Below are experts of layer 4 (counted from 0) of a mixture-of-experts language model. Rows are named router (the router's row for the expert), gate (a neuron's input weights, with its number), up (a neuron's input weights, with its number), down (a neuron's output weights, with its number) and show model dimensions 0-255. Each number is 500 + 25 x the weight over its row's rms, rounded and kept within 0 to 999. Numbers have three digits each.
After each expert's rows: a language model's description of what the expert responds to; "raises" lists some tokens whose logits its average output raises strongly, later layers aside. This comes from a sample of Wikipedia text that the model never trained on.

# expert 42
router:552502512532511522513485508470485510556514499501526462539529507483487513484495512514523524504512499500537479484477480504521507494496463451472510495501476518483482482498506487475470438520520472487531480478523478506534486522489471494473483509523473510480479509517544481490572520501507482504503494494505485527514479472523547506515482533531526500501488497498563547492462484496512499472542545539511536495477477460504525507474486520486513483464454464474457545520497479482489482538509519510466482525498509499465483513548509510531463505534552509487519476482460521496510509461434496491540499486511436461523445457464448470460522491502480480502493441515506489505466491528507513499490481486512553478486471483504501493523508468481495512532506544501510540482506534473524513530503483
gate0:508517491525486504482504527471538477596502526505504456515463498549516487512468517478528442523466498502498493513498436490496479475490508468506508494510501502506529490509509482506484490502483475450474518464454501509516538475469528497544484524520496498514520544502504465489509486519524478499480530518491525541491528526465503498510503490496527486491515500478503463519464490489475507468539495516475488507459454477493458496497467478508446492543493542479510499496546536445483522508517515485517499525466499531496495487481521472444523510541499494481506442494457544487513494534497550505481497469493506507487534483524529519486503475486483462505570515507466489515522491513527519486461525522465469535517470526480480531489469495570506499498497522555506547508515529480506500517505484
up0:513494494519515507477540513501547526519482546497515510509505485522480521509444497479532510516502500499476483468464470510485486504461489503519488483540558471478524498466537488455473466493510472481492496486471498503502511458458511454488525488488540511494508494526485469516463508521504465491449507508512517554492495501487466487515496460542457472505511497491520487504471517511498527513579471507518513522480513444497448467479515510518507493509529517526501496514539505492482478505498520510487494520472476510486539473478470468495435496560533497501463459487488507477488508511489488481430547478477530525526513496502518462484499548512474479535512471504539492486517508505541519473480488536482476493520486497496512523488514486578537502457542475519452501494469514539478492512545495
down0:457523536500495484525530490469512499468480471518469506526492455490492480508519438474468505450506496490475480493481514493513500523497496526528491462518477498473496520493501508507554534470461497506476455555470485470494496463519494535521492472491534520525487487495497535503463525484532569529476499493499508539486515532504478519521528479534514521508496513472499508515510469512470447533490535521519477501438496510522512493512484483489524523520535500513491497501469545510541476492533512493551460450489483480521493495525485537464520506485442549512487530474495526511473467499552500491483505535448528498515502559524505488521475472488507516492488509479473520465458478495489478513496455516508512486516547527489481484479503583510514516471519503487504528516497451531475473484524487
Section heading markers ==, ===, table divider rows, and line-start words after breaks in infobox fields, like Peak, office.
raises: "\n", " The", " played"

# expert 63
router:517482493511517474525518497474457530524526474445461462508531505506530529469541509517500494456438526522499478508548471471534483523508528512501524477523490530454504481516487497473514481485516494495452474514529537443529499528477479482507482530521456494512488515531462472489514468526480492493502518474519457485539476507516513476488484493521567526476542531499545500501465513514499492497514487506501532472471497503520479525493520484520533472490485492511489489483544533507439500557532480522503456499479498487471509498502527505515480486523517515471504503465513548509487522492463500504530466520506512471520527476493451560496520509492479485483507488527505452473519533491473497499523504491556494508481440478449526529503490489496492520477482501537506518505516537521519473534476436
gate3:467486488511476481479477482483504486511492506501475500514450506509453490538541487487502507506495522515523509506513510510531538520533501485501500487489472526475509444480465481496454551506466514495507483509515492464526493498445501542555480516503474528519498529501516466504506544492502520507495542452509514506490469501477536485507468474496540500510482552539504534502476496497454500535509532484483519525482485514511495485487474457512507463512505486471483539458528453507474530549484520507514479475497480516511515463494540479471459462486474465485508515469517479536534503495469503493473432428514503485515501473481519551508501476458531433503480486517517493491497558515538492504471477494532532481508521497499497512496474557511493499503460491532511538491526553466545516498480493
up3:520510501505507499502542488527478467469493505555525488465479470460516487496519527495506514510508511537520492466506480489469480455457502502494457511514535502519502517513495491497477441530541480505513552508506531528476473495556519480461512507488512510462483501466484534529503480471485529488510481544531519485471520447506461507494532510506492509480482440468515523472543501495533515481494480485472497498455460442498471514495527536459486510511520521505519508499453488523555461445505470477503514505514506493458476513499538487527516531481486543520460501541530516494513520514515495473499525515500502475495440544509526429478502490534485522494477472486513511482477483471495474491524515508497509520499487508533531448501505477480480549509489549479482508477475495557474462495512513
down3:476528517489489514523493468501518527509509506504530504477523522488526496506479494530522490538516486529499539498489486476482476469506477510491471500539505499467507459515494490512514495497475500500505529484474465508547500485497538462514521475465492511509473542505447515506562471474468525550497442470449505501415507472541540480502569534507504504533496486482504538504470478489489524494520502506508518548472486466546510466459509490492478467528521509488474482530461533532512501481504506536455524556508500522492474534504431471527488515442512467507495502503477480494503491490477472524491526524538491521526439494476503477466498494506490483543502521497504510523472501529485520525523507527539524503479482475520489498495477496469485506509455537542498495506498495459480551488521463
Capitalized nouns forming names of institutions, awards and publications, such as University, League, Cup, Council, public library, New York Times.
raises: " of", ".", " to"

# expert 49
router:485482499510465523481522509481504547554465489503509487503526532526471545470490504564529532504491501490515459515499519502473528491475490506459516496496488534444532493485522463525512487495495447507524475481522513481528524465504490451487483479505503480467479518489444505476486502538477505499516495493494455512493513483520535486560499501519508500472539511492536493456475516506511476467492521496516508452483562486527509472471511524517515513485470475472506496480477530506541474497526547458465498481529467496521497494489449547513480494500527517498529494501472514510466457481481497526496501556501485504527527552476470545491509549525490497523518473505473491529517493533488553491470498494512530510475480490491463481512503457504501518445430512513477533504491520502524490504465444
gate0:529476505479499465487492481493483464494457500489454491530541499500523541491495482494510552517529487480511529510501475502494452474512478513481529481511499527461527482525512420493493493486462470480516458515518498541477537453520522478499515497463500498508484505498472501517490485533481534536486499486530495549501535485509533504525502451498478516500525531447523509466489480489504489473509527530476482508515521502484517489453492506536489517534482447486522447473509516462464546533485490504511490497531521481466514508496504516530466447520535513536539472532489520477484534545512552505531484508502543518531500508501457542502493551504538517502480466451495494506490489484520526506509522476510553446518502494508498485458442500488497523538509487501487495541496496535472472522501466
up0:516504490477509537497498444502506543469420511517483477470503495497455449500522470522529508491464444520519498506468498465509509500486512525531505537488485492518499527492507537504481513492476523469513482459458461481505503492515506513503524492486484521470528527468557506529486489491485484458507503508460462478511455517549486500528485505444528497467449463489477520473521489512519484515512521487508538526498479482513468461524486510459469491466486545521503491551472460523506498454540534465519517484520496533490465489470494493494515511483519510475499539517457467522511449495485522510488513480510506555483456528491482447509463482494506485490454533497485507502477461529546492518506487504529520473517530478552529476488471506505498456528523483500489514499520517461504525505502530
down0:523473524472518537492494470499492462531436468507506512487496468501539521506473509478506514470498492519507503528494472527501530529496471500520470541495526489482465497515489485553566522481508495480482508532486449489486521490487509509482513522514475469528532524502520498508478471494487495495532456543481489480492495466503527515522428458537474511524521516472480481541487544515455568500528470473440470527525513477497464513509519514485510537514462491535531523518445509519462515539524489471504500508505509526504466489485507490527459512525522488547476464521499475520518531497513500504498515525508493522479504492530502508532525499499508486509503551535505533431467503496483520524530546527469521473543527511545520491487482512506506515522485513520558548498530494501493511481531504
Blank table cells in election and statistics tables, sentence-final periods attached to words, and some mid-word pieces of foreign names.
raises: "aching", "ather", "ats", "ft"

# expert 55
router:496487504498491483503495473515454528493484482481462477511519468498555490442568533509504487474460548546492478498560484475504484523486507500516518496567520505519498481491504501511477460494504498494469513521539516521539485467496468477499495543501436479454516518557468479503503498519467511497467510531514480494476503503527513470505478488493548505478508559509545516517470529495499487473492555493492531469484505523564514460486525483501529502479511513509474494491523507518486463526525504508494465491502493479487519502514492525527496486515505529476517498454536526445512547531464487515517471547533486488523525532499447530490535498538484493485465447485532470501465508515488518532512459470537501498489525490485500493485484470489484500446492517529480525505501492502507483488519451
gate0:480483491512520471486460535494450456509571488517515497482565510488533474508507497492458493489495542511502503533493553504514470541495497509499550534512503533476516484492477496481460505542499519496486503490480487474520507526472495470503495475504506491483482489539531519479461540502447514487493515527467510493507510524531454463466486507519525470486478485549489552539468508470467477518521488486500496499492466519498494530517487513491479420506482467482505497544492551516523536498470542504484486509467499511506528507544498486459484467548492483493517510475529520526513487453513474477529518509490458515493507472516436508516518483557502466486494503477478512452456508476507507505456480490497455496459538483479502480476499510464475488500493495434491479526505498491511531523511509
up0:509443524483490470505496502532516497481533494518493496472538535526522456460526503500468513492495539560523493567495505473533535523553542516495538545508481536476515470501520531513476525515477537511489523503484522502556501523464481540492507447494464504500514465523538497504481530504493486491484483520456499452510489509517451512479529518479510491497486450517430523485513529473523471480495487504483501466498488519527496507523552513482482443477518498471502507539530492496490509496484513520469499542500473481521526555517497489452490516511488465496503496484528521500505521477472473484506490500470471494494523500488517510525509440514510482476487483524527516491482523493540487509491434544496495486465486462532496483474510490481515515500483494437483446527513498489482524496546526
down0:484547461507448483477472480519485520435478466515493524523479510527452495511470465540507478514543483505504514517506498512499493530458543508507495498533508499547468552504530464489513481488532464571473436475520486507488485521474479493509514537507531494527506470512503502500520501497517481491501510496531521488492502495488467475495430482546493468462476494523497520487510488493508508525508544480483551499525519490494492523495484512499501490523520532454473488480461477473524483484489496510519458504520499506526504536485478470530499502517490473549472547472490503495488512493517506500533492547472489478548520538504493491465489469530511498540540534473496455467499470454474501514508509459547501499535530489460471501528498474538473535510469509489507511478519455510508451507449503
Head nouns of organizations and places after the/a, such as University, League, Party, School, No., village, often followed by of.
raises: " and", "\n", " –", " or", " for"

# expert 62
router:523484531521516494558500477509456547509514492459495483493538487439507484470532482502504471477479517522507495515514499519517532534488532456492520507556512457519504425505498504477492500463499518475456473519525522528521519488516493501512475489524439466484536527536514452527511507504495537487460496506544441479513498506538524508493477511501537427518484551509520538489485495489512497467501540513531529475484471517547518497523486469505496486510497487481477506452522499536474495495568503512487453492502484510447500510500504539508506500491532557494478489459500518508532513512449503505478505503525537489503497523497488486480440506491494502471507500522531485487470492520509549525523516479525498513516478469535495518494452489487475499510481538522499501536531492511538476521515483
gate0:475496491507487462553492474512529538512528490466465501503530493491502520520491514480498481470453518503492494512506516446471510558522534477499531477545487476548513492520465512463501492492481472511482495537524513503475524550527496496525458488507431497464500505483500446530501521503529537452470508468459538524563499534506482496484498507507526526559511488537476485506486529526494534504474496507493536482513446550505490491512518479484494476506473526481495466505514498540470503494516511531481487489463498500504500530512512556525483507521529529458463492515536565523535509476509475492509513441468529470497527524496501517504487484480495474517500493540540532473478533491507536539544483498512499488504494515512476536516468509540501492499511536524474529516518467499509494550494484
up0:516518488449536531482500507476498460501476516519497489543497523522505501460526494487496516526514500496530507477507509545540537512478468519482488478467509526476497520488495523519499487549490529488502496497522486449544501472488513461500489486530528500510472527510496528474525492483513504542502489502485516471453463497464520501538480475508492517463491523446524520544501427489472508540518486483545476489479543476475501510525471518490518483507518519532513509517503517458491500513464510492483510491519511477512521455521523477481509490500455479503502467475474461497470480497464536513502473521538460565533468449491444492503547520523514523507510501496432473542522490518478459471441504501533478508516499486478490536517540536495510496524482502508513476470497570530502507471509537
down0:522509466496485487497523494455505488465576466529483491526509505499472536519493479502523489521503454511525501545488512506538444514509509506463479508504494478530535504492556509489501508482539444503480474503545490492496456522517525508444477518573502458509471502485508505502491491467505534480511536522504496518517511502506518509535505501509531494501524488526480525509448507472474475575511466493458458495510557524484511533472474496494501506500464489506504500492529512527490523479476526461487473456525490520529484506527499509543532473482496470494467443488489536467465467472506462456474547505504486505478499505485498483515472494535529529531568506537504477478463511522520503524488509487471525485477471535502494557500497509491459498539496491493496511528496479483487462506503497
Head nouns after the or a that name a kind of entity, such as list, group, city, club, University, album, party.
raises: " of", " to", "."

# expert 56
router:499519507507451471506508452506504548488462503485474439524515508497479484461525497521502498488486491496513508533476475504531506460472467497474495460513509518507508499482506485504462501532500494533466465469521530508548443439475486469465509514493516459479490536513483486516517510508496512470502473512561493523457477493533485526518523522508530505444492503505517528484488458503519499501535523504541538487473495489500520474468493530523485471495485545492513505490482537516516498494522464479483490486519478507467499511492475497517492449497504474463545521518460526436536507529477488510480509540496477506584489518485453497477494529508491514465504444515488454489480500520473477463540480465508489524470479453520507485554487492521529495516453511522466522510490476512493466473483471
gate4:490538501505461545523511524459482497505495495536516521536446507481452461478492528492494474520526470500500494506460452494530533520480490449511511474480518538503491518463471508497488503528516493510494491483457473515535473507442510507486481501517462491467495555501500490510518475500497510504512533517518507490474484522502480498523513522460479474539501496515496490482478469451513492504492541507467547510476548470486463519505508472524511510528500521490528504512485527498544504495491516448540486511445486526476490455467529477492504490479486512465515444462457468528525512524497503435485506481492525501484436534524470509478483531509522458485478495505569504454502462506527481484533482461490501486466499499533483479466473484499491478525481564519466471514523487515510493507469480
up4:542535531527469508479500521497546454498513500522461517551494511531482458503518531464510489465511518506473482520504492441490497495516518484502539453466505521496517541488503505477529498536498473485488545532512516477530504506468466548483491483471497494528487485536449507520524455493511514511441506484484539529432453474500486507519505519495508504514487509510515532510485511497472476496514453515477560489469503518493483528532482510517481491517493506495529544514503535477495518515464493507509489507466532503501496471449496530495527486560450463491456522520508502502517573525513494480504503493495536488501454505520514524514536539524498485430531468497519489475520548505487467492524503457461497533493495475490534510492476507507492512529481534485513474485476558515498486498496475
down4:473487508462526462455529502488463457514482502507485478511468511515568499546503541505505467479528504513476468473491452545553482490472505483490479521511500527521511471513495517542519497477494496479505508538490497497483538481506533457520495485518472535497516529459474481521519479479514530504488442431473492538506501451481500487508487479491496459527459495450523497511513531527466502491535503462508494476501531481474479522505554451511501491517511479520558569525498510500492489496482507489478485538533533491502477464484499486510531463462542493505497472516474499495510477460521470492492478516481509447480524501469491535502508490514523516486489517520460489517524427505499463481480498481497489534485452514482514493509485537487539486494507526477499495496491515553507516469454497
Ordinals and competition words in sports results and tables, such as first, second, final, round, Division, ERA, national team.
raises: ".", "tt", "-time", "ward", "ly", "t"